{"d_shared_expert": 128, "normalize_top_k": true, "num_key_value_heads": 2, "head_dim": 64, "norm": "rmsnorm", "norm_eps": 1e-05, "warmup_steps": 259, "decay_fraction": 1.0, "final_lr_fraction": 0.1}
Below are experts of layer 8 (counted from 0) of a mixture-of-experts language model. Rows are named router (the router's row for the expert), gate (a neuron's input weights, with its number), up (a neuron's input weights, with its number) and show model dimensions 128-191. Each number is 128 + 32 x the weight over its row's rms, rounded and kept within 0 to 255.
Before each expert's rows: a language model's description of what the expert responds to; "gets" lists some tokens that make up at least twice as much of what it gets as of all text. This comes from a sample of Wikipedia text that the model never trained on. Tokens count by the router's weight.

# expert 26
It responds to: Final pieces of European and English first names and places, especially in tables and lists, e.g. Rog-er, Vaness-a, Rot-ter-dam, London.
gets: "a", "o", "i", "ia", "er", "on"
router [ 81 176 182  26  97 160 127 163 197 109 132 156 110 157  83 111 153 135 132  94 123  92 160 143 134 136 103 142 155 108 135 223 146 138 149 156 105  89 137 171 140 152 124 124 180 149 134 127  89 107 106 156 200 189 110 130 123  88 155  69 100 150 160 124]
gate0 [181 110  80 135  81 111 173 127  87 194 130 114 158 197  74 126 163 121 126 134 121 158 127  98 124  96 129 148 157  74 149 199 119 150 169 162 152 181  74 142 178 191 102 153 104  98 107 167 150 191 131   7 102 108 137 142 139  97 100 144 154 150 176  90]
up0 [108  99 148 148 117 100 144  85  76 114 146 144 106  82 195 141 138 139 106 164  82  98 143 154  92 175 134  88  95  86 136  63 150 117 172 139 144  85 174 183 110 153 125 100 105 137  96  87 125 135 127 181  91 129 133 110 138 141 119 148  82 135 118 121]
gate1 [130 158 152 101 157 153 152 142 154  67 135 136 127  76 118 146 101 175 171  83 159  83  79 147 105 101 147 172 157 114 122 135 120 100 135 192 110  84 118 166 148 130  87  94 138  65 164  98 104 158  89  89 143 150 163 118 140 119 182  94 154 111 179 148]
up1 [142 132 133 112 139 145 139 121 168 145 128  77 102 150  42 177 100  83  86 119 147 142 133 162 130  95 137 137 150 121  77 103 103 128 128 102 223  96 159 190 167  96 115 162 122 160 121 162 165 121 164 131 118 116 181  89 135 133 168 151 160  85 179 142]
gate2 [137 114 141 155 151 157 135 132 117 151  70 128 193 147 151 135 133 117 157 106 196 123 122 189 151 156 150 154 106 139 157 138 140 148 187 149 131  89 109 124 111 164 168  49 175 155 150  38 155  89 125 142 114 160  87 136  72 113 120 126 159 118 131 132]
up2 [152 188 143 121 103 151 151 144 100 146  97 109  85 123 136 111 142  94 124 115 132 111 184 144 150 107 155 145  89  93 121  79 101 159 105 130  70 107 107 141 127 136 121 156 131 107 184 103 166  76 161 217 131 206 119  86 112 117  83 132 146 126 127 128]
gate3 [149 156  87 107 191 189  60 120 122 121  77 106 138  88 108  78 134 127 120 200 142 161 159 132 161 164 108 142 137 173 181 148 131  94 115 151 137 141 122 152 135 120 109  86 146 157 152 132 122 211  71 188 106 130 102 145 209 141 109 120 133 150 105 125]
up3 [190 155 149 110 152 146  92 126 121 132 188  90 110 142  97 128 109 162 121 101 131 124 137 157 124 158 146 151 148 126 199 129  78 158 108  92 110  94 152 168 125 175 107  84 130 170 113 139  56 165 102 105 129 129  88  82 191  97 100 107 153 111  96  81]
gate4 [113 105  77 143 147 102 186 163 152 115 130 111 105 113 148 187 143 160 127 168 116 150 119 187 181 117 148  74 127  76 100  91 118 114 157 164  69 192 157 141 134 146 121  78 109 112 129 100 154 157 107 129 143 149 172  95 130 164 154 147 159 130 129 103]
up4 [ 81 111 135 145  96 161  92 109 140 120 100 137 125 121 173 102  71 153 131 127 125 228 114 136 122  84  94 107  82 116 113 122 136 154  91 124 112 182 124 118 162 120 127 148 151  32 107 179 129  50 109 190 141 150 106  74 112  99 160 119 165  45  88 159]
gate5 [180  78 115 145 180 182 100 188 172 189 105 135 167 151 123 105 146 144  86 110 111  37 194 140 133 175 110  84 197 174 153 179 104 122 173 146 200 164 126  67 131 120  91  82 189 143  87 148 120 137 128 155 145 113 135 135 151 167  87 103 139 130 192 126]
up5 [155 136 173 160  87 146 118 117 176 174 110 140 178 171  78 138 214  98  89 134 176  68 149 133 126 201 163  66 167 142  96 123 163 153 220 145 171  70  64  96 127 158 118  81 153 173 121 118 125 113 142  72 121  78 125 161 145 146 171  73 133 154 159 113]
gate6 [152 152 142 181 150 128 144 185 180 127  75 119 113 149 106  71 108  88 139 154 153 156 160 170 174 159 165  99  93 144 129 132 166 141 111 102  87 128 159  96 113 111 141 119 118 158 121 154 149 175 108 154 169 121 161 115 107 138  81 127 141  94 137 118]
up6 [ 65 111 142 151 201  72 179 183 109 143 115  95  98 112 113 115 130  75 126 186 131 119 128 187 188  86 147 117 126  76 158 141 166  78 128 160 113  92 132 136 144 160 145  59 105 165 137  76  51 102 100 111 123 117 130  62  66 151 171 104 156 171  92 136]
gate7 [ 73 150 160  61 161 148  85  67 123 129 117 156 105 153  45 113 151 145 111 181 143  92  94 150 152 118 167  97 114 157 142 150 174 120 103 105 121 149 116 163 137 176 121 108 158 157 173 123  74  97 130  99 106 123 125 146  93 112 116 117 135 144  99 109]
up7 [125  85  79 162 109 135 187 141 112 103 167 105 148 133 160 140 111 146 139 119 121 162 133  90 152 131  92 132 118 120  87 103  92 129 107 166 125 156 123 134 133 135 111 160 123 104  86 110 115 154 143 134 145 136 161 127 134 131 164 123 127 140 130 161]
gate8 [121  80 145 148 115 105 123 169 129 169 149 123  95 165 154  83 139  66 128 157 202  83 120 130 185 120 184 116 113 121 129 143 143 162 137 120 102 111 212 120 118 183 113  60  60 187 150 139 180 131 108 138  95  87 135 106 115 139 101 112  22 124 136 147]
up8 [126 156 178 143  99 151 140 127 119  92  79 153 141 105 111  70 158 136 111 158  90 141 155 148 132 117  50  94  96  99 158  81 144 167 142 155 124 162 133 102 154 126 136 115 126 124 131  88 121  78 120  83 130 134 194 169 134 113 138 109 144 179  69 116]
gate9 [108 127  95 134  49 100  45 140 174 136 121 107  82 126 126 142 102 121 119 140 131 147 113 124 119 128 115  72 128 130 128 180 131 145 120 186 139 144 207  81 174 144 142  94 160  97 135 150 166  77  86  91 182 147 160 109 104 168 158  81 147 130 143 116]
up9 [175 124 101 229 112  73  91 100 131 134 138 172  91 115 119  98 113 101 159  75 157 118  62 167 145 135 164  41 173 170  81 134 133 157  92 106  85 101  74 109 174 113 110 148 167 109 128 216 111 190 111 171 106 102 170 178 186 146  96 194 165 162  79 131]
gate10 [140 126  98  88 149 213 144 165 132 180 145 165 167 130  86  82 162 128 108 131 132 110 170 166 144  73 163 173 124  84  59  65 138 107 148 112 121 178 165 148 123 101 136 159 156 142 143 124 166 160 102 134 170 147 113  90 150 137 151 130 112 134 187  94]
up10 [ 91 102  63 185 118 135 136  72 106 149  99 121 129 165 154 157 147 129 142 123 138 112 103 114 104 125 128 115 132  96 160 130  90 149 143 166 118 105 161  95 146 100 112 120 129 120 141 105 152 172 135 188  97  97 162 124 180 120 132  69 210 123 119 186]
gate11 [202 169  92 125  98 120 139 105  89  78 133 150 124  96 129 147 142 119 102 124 115 178 113 103 157  79  97 151 179 110 148 171 117 128 158 143 103 106 149  85  93 167 151 106 180 103 116 144 144 137 136 133 117  89 103  89  94 150 115 116 102 160 179  81]
up11 [205 201  49 109 108 152 148 108  94 123  95 153 129 132 128 176 169  53 103 129 131 129 123 166 136 109 146  77 129  65 170 194 134 157 154 112 118  63 182 134  86 146 152 107 172  71  98 128 132 138 118  30 129 128  97 133  97 156 111 130 161 139 169  85]
gate12 [161  67 108 150 162 112 100 130 173 130  93 155 136  86 127 159 121 143 159 134 155 127  68 142  99 119 120 112 135 110 163 167 117 132  91 117 128 120 157 122 166 186 117  39 114 122 124 131 103  90 121  81 100 120  96 155 128 171 177 137  97 155 142  62]
up12 [142 112 131 146 108 110 151 117  85 156 146 138  81  86  87 152  98 111  91 170  95 173  89 104 113  80 120 138  94 168 142 136 111 141 121 141  76 142 149 119 144 184 118 125 130  85 118 112 167 109 112 127  87 101  95 127 116 132 153 102 133 166  90  87]
gate13 [145  81  84  95  85 174  53 140 166 108 103 118 215 178 124 103 139 167  88 149 148 156 144 105 122 104 166 146 131 107 187 150 156 131 118 111 130  88 175 117 139 130 205 111 143 192 157 155 180 122  97 168  96 111 128 185 120  91 151 153 138 127 184 148]
up13 [147 119 116 153 130  87 128 128  91 155 151 127  94 151 144  99 153 139 151 152  91 110 102 142 105 187 141 150 130 125  98 101 104 131  95 191 148 166  96 151 115 134  63 128  64  74 106 150 150 130 122 115  88 126  93  89 117  59 121 161 129 147 103 100]
gate14 [120 145 168 149 100  97 182 141 175  98 179 126 140  95  75 113 169  93 125  74 107 101 122 107 110  97 127 144 132 130 181 107 153 143 175 136 125  87  86 146 145 122 133 127 143  54 161  89 200 146  97 113  74 112  48  70 172 131 129 142 210 113  97  79]
up14 [156 167 114 103 138 135  87 120 162  96  90 101  85 101 131 119 144 104 119 102 122 220 142  62 126  89 226 127 111 116  99 174 132 171 108  97 175 123 119  74 109 131 169 156 108 131 136  96 156 104 149 136 138 155  80 145  78 117 135 133 181 143 115  92]
gate15 [107  93 117 126 113  95 194 134 184 140  95 172 209 102 148 104  81 167 133 163 131 139 161 117  85 158 161  97 171 173 159  83 140  79 138 111 172 172 150 149 122 133 109 113 107  90 168 107 152  67 139 159 107 162  76 149 151 131  72 171  99  90 114  73]
up15 [169  73 127 116 174 179 116 132 134 106 180 104  96 162 111 131 142 122  61 115 146 150 176 127 124 141  54 175 113 106 159 166 113 128  85 129 166 123  99 140 159  75 101 116 173 154  51 150 124 212 154 149 128 121 114 127  91 139 142 161 116 184 133 191]
gate16 [181 156 118 111 138 127  85 147 127  95 117 157 136 165 127  92 168 123 159 111 150 147 137 112 205 172 154  83 124  95 111 171 128 140 124 132 124 103 144 128  83 138 120 195 171 108 155  75 148 144  92  53 174 103 175 178 133  85 164  99  84 115 137 125]
up16 [102 142 162 132 135 116 141  97 148 166 108 129 138  98 156  85 141 157 120 133 153 165 115 150 207 128 108 122 135  92 138 153 137 169 217  96 153 114 164 136 102 154 110 197 106 151 109 146 141 138 140 127 130  99 177 103 108 139 123  87 153 127 157 123]

# expert 8
It responds to: Middle and final pieces of place and proper names and possessive apostrophes, such as -berg, -ington, -ville, Ausch-witz, County, Women's.
gets: "\"", "'", "in", "5", "an", "ar"
router [ 91 140 154 117 122 108 128 127 159 103 104 185  76 113  59 120 149 159 119  97 146 107 159  66 174 158 119 110 131 111 184 147 115 169  93 110 120 124 138 121 113 119 132 116 153 193 131  67  98 116 134 193  68 160 152 179 110  86 123  49 104  90 158 100]
gate0 [170 157 117 129  90 147  39  84 199 116 123 101 105  62 141 124 139  92 142 150  93 154 152 124 149 163 131 120 102 107 104 145 181 160 102  83 147 105 191 169 126 116 148 128 146 150 102 123 167 143 123 176 178 113 162 164 110 129 161 116 132  96 127 111]
up0 [ 65 138 140  77 195 151 111 144 143 116 114 170 151 132 123 115 133 133 150  97 156 151  73 177  27 187  94 116 113 193 186 157  90 102  89 127 162 172 132  91 124 110 125 136 162 132 162 122 150 152 132 121  77  68 120 106 188  53  96 143 131  73 193  99]
gate1 [145 131 105 127 170 134 149 202 147 127 124 139  79  57 146 148 135 129 169 180 155 131 132  74 152 168 147  71 133 120 146  84 130  59  64 131 172 110 129  85 169  82  96 126 157 171 148  56 153 152 116 148 133 122 144 154 112 176 138 108 132 128 109  97]
up1 [ 99 109 206 136 128 141 129  73 105  74 187 131 149 145 116 162 109 111 115  91 147  88  89 166 140 117 130 121  94 160 188 149 163 151 136 128 136 134 126 103  55 125 116 133  99 112 127 189 137 144 160 133 128  94 165  82 137  71 134 148 118 104 137 164]
gate2 [104  73  57  95 198 120 154 115 153 149 133 133 107 104  74 137 185   3 135 148 145 168 164 172 138 172 174 117 135 161 146 111 129 105 109 119  80 125  84 102 124 122 103 141  80 171  97 118 178 107 158 146 104 110 112 217 100 143 115 119 151 166 135 151]
up2 [123 107  82  66 150 124  80  93 159 154  70 124 115 100 141 162  79 140 139  79 111 115 112 152  76 143 155 103 126 195 104  75 102 123 133 150  98 141 185 121 163 144  84 122 125 120 142  98 116 138 163 146 154 102  91  98 133 119 131 178 101 128 148 160]
gate3 [165 143 119 152 160 102 136 133 179 152 109  98 136  94 100 113 139 168 101 197 124 120 178 164 164 121 147 152 118 117 129 103 124 166  73  75 105 151 153 146 157 202 132 120 144 143 145 116 106 133 112 136 119 161 105 159  93 109 114 124 137  99 115  99]
up3 [101 149  74 158 132 128 129  90 121 128 120 182  95 115 107 188 112 172 132 136 117 153 167 108 131 121 104 150 126 103 179 121  94 176  66  89 163 144 109 168  70 178 153  92  92 114 106  92 148 106 113 100 154 171 189 163 101  93 133 152 134 165 146 126]
gate4 [134 133 154  90  64 163  96 128 136 146 107 165 106 154  52 141 116 159  98 169  80 101 190 149 153 163 160 186 148 123 136 122 194 149 172  92 101 110 140  93  94 122 205 103 184  99  91 132 115 104 163 122 141 166 120 149 101 185 119 164 149 175  96 166]
up4 [153 139 137 119 152 200 132 134 102  71 135 124  92 128 118  98  97 179  99 135  34 107 163 149 141 116 137 137  84 183 107 160 114 123 140  93 121 132 113 112 122  83 153 100 159 118 122 133  93 137 114  72 145 115 104 156 110 106 103 115  89  94 156 101]
gate5 [ 90 160 153 116  86 105 105  91 103 129 123 152 166 160 123 132 115 110 125 137 199 168 127 123  98 116 124 144 102 155 143 158  99 112 117  85 136 102 143 157  59  91 144 129 130 145  42 145 127 120 106 142  92 138 109  64 121 166 131 164 114 135 187 123]
up5 [176 112 107 172 185 101 157  83  95 142 170 119 137 144 119 141  93 135 159  98 131 143 159  74 182 159  70  86 102  93 156 160 146 142 157  87 150 140 103 123 121  95 140 110 237 100 203 132 153 137 129 134 153  55 122 127 105  75  92 117 126  88 112 154]
gate6 [155 140  67 111 119 143 128 113 106 168  97 123  58 136 138 211 146 117 170 144 139 139 106 181 105 165 113 174 164 127 119  53 151 162 110  86 135 105 172 203 186 180 105 107 128 172 104 128 132 135 107 101 127  94  89 133  93 131  93 166 103  98  96 123]
up6 [ 96  99 142 120 125 113 176 129 117 132 183  94 161  76 155 143  89 153 156 139 154 161  95 105 142 103 155  84 139  92 173 102 139 171  90 129 158 183 128 193 148 112 142 157 106  80 111 140 103 135  94 137 103 151 190  44 149 122 117  95 217 126 199 186]
gate7 [102 151 153 139 144 132  75 101 141  81  93  98 129 132 104 115  66 109 138 237  99 107 104 164 127 105 103  74  83 114 119 123  60  88 167 100 113 178 157  75 153 119 130 161 128 134 154  73 122 150  56 137 166 134 137 110 123 102 154 134 141  94 129 117]
up7 [ 68 133 146 101 129 127  74 145 138 129 143 172 136 122  97 132 137 117 121 160  86 140  96 134  86  97 140  84 116 145 182 170 115 150 113 123 114 133 107 164 119 145 151 158 170  76 170 113 171 117 110  67 123  61 123 161 145 126 212 204 102 125 150 110]
gate8 [168 146 171 134 112 123 127  92 106  92 163 181 106  57 123  85 103 150 160  71 123  87 108 172  52 138  65  84  38 141 150  99 184 160 114 139 117 147 167 125  74 180 153 115 123 142 159 162  99 101 126 111 105 122 147 187 113 167 118 110  97  81 143 111]
up8 [183 100 120 101 129 154 106 158  81  85 137 135 152 125 120 163 185  95 137 144 143 108 105 172 134 161  80 179 116 131  82 101 124 116 112 141 134 152  95 119 115 140 117  91 120  94 120 145  65 141 113 166 127 144 110 105 188  86 157 168 162 197 187  97]
gate9 [152 167 190 132  81 102 116 122  90  84 138 172 113 125 154 118 181  68 159 151 154 155 125 126 160 161 138 113 115 158 125  61 115 171 127  92  81  93 144  85 122 131 103  85  99 124 119 100 171 116 116 152 102 149 158 181 154 123 150 144  89 203 182  49]
up9 [148  67  73 183 133 142  82  67 118 174 174  65 107 112 140 120 127 100  65 167 100  96 107  86 142 136 139 149  97 113 172 162 117  69 135 164 161 142  88 115 126 160 155 132 146 127 184 140  99 202 133 173 136 126 137 116 120 184 120 138 203 114 131 167]
gate10 [112 175 160 127 132 126 178 134 134  87  55 166 101 156  98 102 152 145 166 129  98 134 124 179 130 153 153 134 125 124 160 151  63 139 131 111 116 127 144 122  64 148 132 110  75 110 140 106 159 131 120 136 110 170 152 173 138 102 111  95 166  98  86 132]
up10 [193 115  94 187 112 130 142 113  93 129 125 158 133 136 137  94 146 144  75 151 103 146 121 149 137 159 139  98 109 131 127  85 129 110 122  97  65 111 133  98  84 124  96 135 179 123 145 165 135 128 155 102  97 125 143 130 135  91 112 162 153 142  66 140]
gate11 [112  55 162  93 144 123 134 149 136 131  95 184 129  47 138 134  77  95  77 123  90 101 134 147 118 158 120 106 161 114 177 140  58 170 170 139 147  90 171 152 108 143  95  99 120 169  91 114 146  78 111 120  99 163 104 141 108 148 111  65 111 189  93 132]
up11 [106 133  72 164 106 116 105 130 101 117 150  81 100 156 118 148 171 149 110 124  98  96 131 115 165 144 113 119 136 133 122 127  93 139 105  89 113 187 100 137 131 128 108 159 138  95 152 157 106 146 130 126 117 105 122 163 105  88  99 144 136 141 152 143]
gate12 [ 59  94 144 152 149 128 120  95 117 136 123 149 124  78 136 119 103 128 137  96 126 113  69 133 114  94 134 186 111 135 145 160  88 110 149 153 139 154  96 169 112 119  84 155 140 144 172 173 129 177 104 148 109 179 140 103 100  98 159 119 112  97 159 138]
up12 [114  96 126 158 139 138 143 118 130  65 100  90 105  96 125 110  91 160 134 130 126  92 132 131 149 129  89 125 187  62 149  91  65 132 144 157 121  94 162 156 144 134  57 164 125 158 113 138 146  96 171 157 101 137 146 125 105 115 123  19 148 107  84  94]
gate13 [101 154 128 133 175 129  59 168 112 161 158  63 147  65  78 117 158 101 134  75  95 124 120 140  87  92 136 183 190  95 145 113  93  90 193 104  85  97 141 161 165 175 122 131 161 131 126  97  50 168 133 146  87 111 103 106 167 105  86 109 162 155  76 178]
up13 [ 59 163 116 107 121 152 168 120 124 173 127 104 124 140 126 130 106 142 178 174 148 132 104 119 125 137 155 102 139 144 112 176 154  67 120 134 173 159 144 161 164 147 103 130 105  53 123 199 118 103 170 196 251 163 139 148 104 139 138 129 157 168 119  74]
gate14 [100 145 129 106 155 134 109  93 184  95 116 114 115  87  62 159 135  88 117 134 132 126 113 141 142 143 126 112 128 106 130 144 150 133 143 125 111 131 123 171 149 100  77 150  89  61 163 108  83 162 186 102 156 112 124 114 116 129 163 131 109 106 165 125]
up14 [ 87 148  88 124 147 126 119 143 133 193 124 124 131 126 139 148  58 124 149 145 106  29 130 116 153 174  85 133 141 179 150 132 111 123  97 137  94 171 155 168 196  94 129 113 135  76 133 106 122 177 156 113 138 100 104 160  79 118 130 137 130 124 158  91]
gate15 [111  89 173  64 190 129 123 192 155 120  86 152  68 168 146  93 103 108 134 180 134 129 142 178 125 113 114 129 110 152 144 152 204 125 134 102  80 104 219 162 107  80 121 151  87 135 125 101 109 146 125 132 119 116 139 126 167 175 112 173  96 126 143 102]
up15 [117 127 116 154 128  88 159 115 112 175  83 114 231 148 135 165 134 171 112 134 139 128 169 111 133  81 175 128 143 119 110  93 102  81  97 120  72 130 128 129 119  87 125  73 163 113 111  90 169  97 100  79 162 132  80 102 167 171  81 131 163  94 194 174]
gate16 [103 154  97 102 144 139  97 120  90 148  77 167 163 110 168 129 103 123 126 152 101  90 114 167 130 122 168 118 138 118 126 124 105 191 160 132 147 123 103 132 140 104 150 118 134 118 147  88 106 189  88 183 181 139 138 115 142 119 164 174 174 117  93 112]
up16 [139 102  90 139 106 165 157  98 119 149  98 141 201 181 183 146 163 152  82 104 185 160 129 142 108 136 186 134 138 153 121 158 110 108 107 164 163 156 151 150 141 143  97 148 152 155  83 117 125  99 130 143  96 164 125 127 155  99 148  89  79  79  62 159]

# expert 36
It responds to: Relative words and pronouns like that, which, who, they, plus plural endings -s, -ies, -ers and opening quotation marks.
gets: "s", " that", " \"", "es", "%", " who"
router [ 80 114 152  88 131 177  89 152 221  95 133  89 172 133 133  87 149  88  69 171 131  93 160  49 205 149  89 207 179 170 135 110 151  91 117 119 118 129 158 187 167  89 137 135 130 112 121 119  85 121 194 151 177 184 129 154 168  82 106  99  81 100 170 126]
gate0 [175 148 167  98 184 131 140 153 163 124 119 153  85 175 108 159  82 108  85 180  88  38 136 132 110 113 190 112 125 122 187 114  80 144 126 136  93 107 179  75 168 174 145  71 139 169 128 209 104 148 183 128 101 105 115 126 153 113  65 132  86 122 126 119]
up0 [122  38 153 107  74 176 163 132 101 173 167 120 143 113 140  98 164 129 149 134 133 122  91 172  75 187 126 165  41 126 134 130 113 147 144 116 154  91 104 129 149  73 128 131  90 104 147 130 112 168 157 181  72 143 108 118 130 102 176 153 199 109 168 164]
gate1 [117 124  91 104 186 210 100 187 159 103 133 112 152 131 118 128 124 130 151 158 100 118 162  45  97 111 122 175 138 125 138 113 103 104 114 122 151  87 128 132  79  89 161 105 147 179  99 111  91 111 127 128 170 151  92 152 155  74  57 167 132 100 136 124]
up1 [119 130 104 152 152 144  87 183  81  78 156  88 160 119 136 183 150  82  69 127 102 119 196 114  84 140 216 136 158 115 125 138 103 147 151 112 107  78 125  85 112 163 129 139 125 131 117 112 141 127 141 100 129 178 150  87 135 104  89 139 119  84 171 159]
gate2 [115 116 139 107 119 159 119 170 177 107 116 151 107  99  41 163 170 115  83  87 216 100 156 156 213 117 139 144 104 163 142 166  98 117 112 116 105 139 123 133 177 114 129  92 109  91 158  81 136 160  85  73 168 125 144 162 131 107 103 196 118 186 142 135]
up2 [127  83 127 161 134 110 101 151 121 168 135  83 114  90 120 111 192  95 123 120 167 106 131 160 144 124 144 123 110 179 142 187 143 113 164 141 141 104 161 100 153 128 121 187  95 124 161 116 141 153 104  46  79  64  97 129 130 162  77 143  75 113 153  99]
gate3 [ 51 104 131  95  86 149 167 139 149 150 107 127 177 130 126  86 140 117  97 154  69 145 100 131 129 126  73  96 182 121 146 165 164 113 144 184 116  92  95 169 154  96 119 128 151 200  68 115 159 138 132 136  93 127 158 163 145 134 134 126 167 128 107 124]
up3 [149 141 161 120 111 137  49  99 164 117 100 117  87 178 172 115 105  92 121 155 119 110 135  99  99 144 127 121 170 124  89 137  95 146 115 147 157 112 169 119 170 110 156 144 112 148 114 112 120 104  92 116 132 123 197 183 160 142 125 130 137 127  88 128]
gate4 [142 110  98 144  76 124 118 169 110 146 130 175 208 137  86 161  91 132 135 111 114 148 104 117 119 104 196 152 169 121 127 173 220 109 129  91 145 133 116 105 119  94 160 114 130 192 148 153 151 154 189 131  92 160 139 128 113  99  91 177 173 116 115  88]
up4 [132 164 157 105 160 197 139  48 121  95 117 136  96 132 110 147 125 153 124  82 113 161 109 123 156 132 123  22 124 165 176  86  84 104 112 157 151 202 107 143 119 154 152 134 139 125  85  96 120 118 141 109 132 106 139 105  84 101 139  99 183  72 161 175]
gate5 [148 162 137 119 106 117  95 115 168 130 119 105 172 121 145 135 115 103 131 117 118 147 208 123 106  98 147 118 151  95  80  89 138 152  77 153  95 139 179 171  88 159 149 137 150 149  71 120 142 131 176  96 117 148 142 150 107 130 114 153 125 127 108 154]
up5 [130  94 163 155 136 179 153  68 187  99 148 115 127 148  85 190  92 131 117 182 102 160 142 154 133  73 124  73  89 116 111 150 149 106 138 119 115 179 130 122  82 154  97 176 131 108 147 119 114  80 137  79 164  84 157 126  57 193 134 147 152 165 158 115]
gate6 [ 51 119  81 127 148  57 131 190  99 144 141 114 126  78 193 184 159 187  79 126 115 145 132 142 142 138 154 129 137  70 131 133  95 110 124 143 138 141 110  98 130 100 142 130 174  74 169  84 145 114 131  95 179 120 139 131 133 173 108 137 115 139 122 149]
up6 [116 193 145 125  98 144 102  56 109 152  88 150 177 146 128 137 132 145 182 159  89 152 131 123  87  81 104 148 138 105 151 110 121 144 157  89 144 164 147 145 123 124 128 165 155  63 106  72 163 125 148 112 123 163 171 104 112 134 119 121 159 189  81 136]
gate7 [151 109 142 121  87 100  93 128 150 139 129 166  89 174 108  96 112 151 128 124 113 149 132 167 132 202 138  79 134 117 125  96 148 122 156 101 101 102 164 103 157 140 139 157 132 126 132 153  78 120 103 107 101 186 190 173 160 108 104 170 125 107  80 117]
up7 [172 184 138 126 190 145 179 136 123  97 147 146 116 127  72 119 126 178 162 183 135 144 149 130 151 140 124 123 143 162 117 184  86 167 151 156 109 115 149 114 108 162 135  68 157  95 122 181 108  98 135 154 163  49 141  72  77 126 124 112 157 129 142 118]
gate8 [153 127  95 112  91 170 134 126 168 149 156 126 128 139 104 173  66 146  97 159  83 127  96 167 159 123 150 132 109 126 178 130  93 138 158 106 168 122 166 168 147 120 142 156 136 144  82 152 141 144  44 108  72 167 158  98 114 127 140 103 137  79 164 127]
up8 [ 99 119  87 117 202 155 136 178 151 121 129 171  99 161 114 168 144 152 126 136 104  94 114 133 143 150  94 137  81 139 132 152  68 149 165 110 133 175 152 144 162 153 142  82 113 134 121 133 120 140  70 143 105 177 100 142  96 125 159 122  97 102 164 124]
gate9 [111 107 128  44 143 116 136 109 118 166 115 119 151  96 116 156 128  92 156 122 144 155 118 131  86  98 193 119 120 108 122 118 153 163 142 100 194 125 139 138 137  89 172 165 110 117 176 120 143 150 168 108  86 143 150  74 137 165 156 157 152 177  95  91]
up9 [121 151 131 129 146  34 136 160  90 137  57 120 108 119  47  93 161  86 119 146 147 117 137 146  92 126  52 137 105 149  85 147 127  99 123  92 151 149  92 115 147 107 147 163 120  98 115 105 107 137 150 147 140 104 210 179 137  94 127 135 119 143 225 105]
gate10 [104 134 147  86 100 109 103 117 133 129 126 129 113 109  91 100 160 167 139 120 166 117 123 105 132 153 117 133 145 158 137 115 130  80 141 127  79  80 203 168 136 117 163 130 212 119 106 113 163  77 156 130 197 169  83 164  92 142 189 150 125 107 144  88]
up10 [104 137  87 112 114 116  84 178 180 122 138 119 117 179 177 173 135  82 143  96 155 120 115 100 114 125 137 119 127  79 118 136 147 121 132  96 181 202 115 152 146 183 140  97 141 168 171 147 126 135 130 108 163 119 164  58 184 141 136 168 209 149 103 152]
gate11 [114  99 150 124 136 163 171 171 165 159 164 108 146 102  85  82  97 133 104 148  65 113 111 122 121 166 160 181 113 134 106 202 180 114 144  95 126  97 121 168 161 117 137 153 122  82 142 168 132 112 121 159  60 154 163 187 111 111 157 110 163 163 101 150]
up11 [131 154 146 173  89 180  97 120 129 111 127 121 167 134 145 109 158  71 153  68 127 150 135 156  78 122 163 102 153 111 130 100 119 110 112 159  82 131 197 152 180  72 129 146  97 117 124 152 156 124 152 173 129  77 139 148  89 155 124 137 117 130 159 143]
gate12 [143  99 170 144 141 167 169 141 198 136  79  96  82 159 111 174 188 106 101 118  85 139 109 144  99  80 155 147 127 152  99 110 171 133 121 115 157 146 100 181  87 189 105 191 137 159 181 104 163 148 155 157 168 123 150 121 173 142  86 138 192 163 104 131]
up12 [183 136  80 104 105 117 110 122  99 119 159 170 148 131 165 104 121 191 144 163  72 107 107 204 153 185  49  97  62 134 125 117 112 191 123 142 153 148 113  90 136  90 182  83 124 156 116 118 103 140 164 124 142 173 116 153 110  63 132 105  57 100 169 160]
gate13 [105 156 154 140 173 151  77  88  85 141 132 162 107 130  98 125 178 184 134 147 192 123 129 139 153 157 128 146 133 128 190 147 146 149 115  84 119  78 131 154 108 123  88 110 156 118 198  98  95 163 109 114 130  85 114 129 131 143 105 186 105  32  91 100]
up13 [164 166  70 151 131 131 122 135 104 122 102 144 115 115  73 110 147 128 186 175 126 135 149  87 105 115 164 200 176 150 163 173 181 156 175  52 109  75  97 187 119 165 116  91 142 150 127 109 145 107 140 119  88 153  79 151  94 125 160 179 111 122 110 134]
gate14 [ 95 134 150  74 104 111 125 103 180 127  90  96 153 175 107 145 139  63 105 126  81 159 232  99 123 129 189 134 129 130 151 126 120 144 129 145 121 100  71 126  83 169 120 155 171 103  88 113 118 105  82 103 162 176  91 188  96 137  68 180 162  81 142 101]
up14 [103 143  99 110 108 121 145  93 137 148 119 133 167 140 132 121 152  81  98 162 125 130 137 100 133 140 206 148 136  70  86  90 132  75 137 145 116  76  34 144  75  74  44 130 155  99 107  55  79 171 117 128 134 128  89  85  52 119 159 192 173  75 174 117]
gate15 [ 96 107  85 153 158 126  87 175 149 132 148  79  85 113  64  88 130 141 146 132  88 132 130 119 142 135 123 110 178 143 145 149 182  69  97 108 158  86 117 117 117 114  44 134 138 147  94 146 153 104 164 105 167 107 178 197 135 138 150 164  59 118 158 110]
up15 [158 160 177 103 176 133 134 176  44 131 109 149 121 135 146 156 132  50 208 132 156 151  99  84 141 133 104 193  90 168 152 162 116 115 145 105  93 132  50 101  85 110 140 105 127 155 145 119  45 127 170 167 129 133  92  90 119 125 110 112 104 174  92 130]
gate16 [113  92 152 175 145 136 171 110 127  57  54 136 115 155 140 142 105 128  94  89 126  92  98 148  76 139 135 144 133 128 120 124 158 130 132  66 149 125 132 128 133 143  79 148 121 109 104 102 134  87 123 169 189 153 147 174 104 107  54 104 128 160  89 130]
up16 [ 73 112 100 109 134 120 167 158 112 177 144 117 102  88 141 116  92 132 155 131  59 242 176 136  88 143 114  74  96 119  50 110 110 169 138 144 101 191 169  87 121 137 206 119 148 190 144 116 139 134 166 109 104 137 124 154 138 165 143 161 108 126 157 102]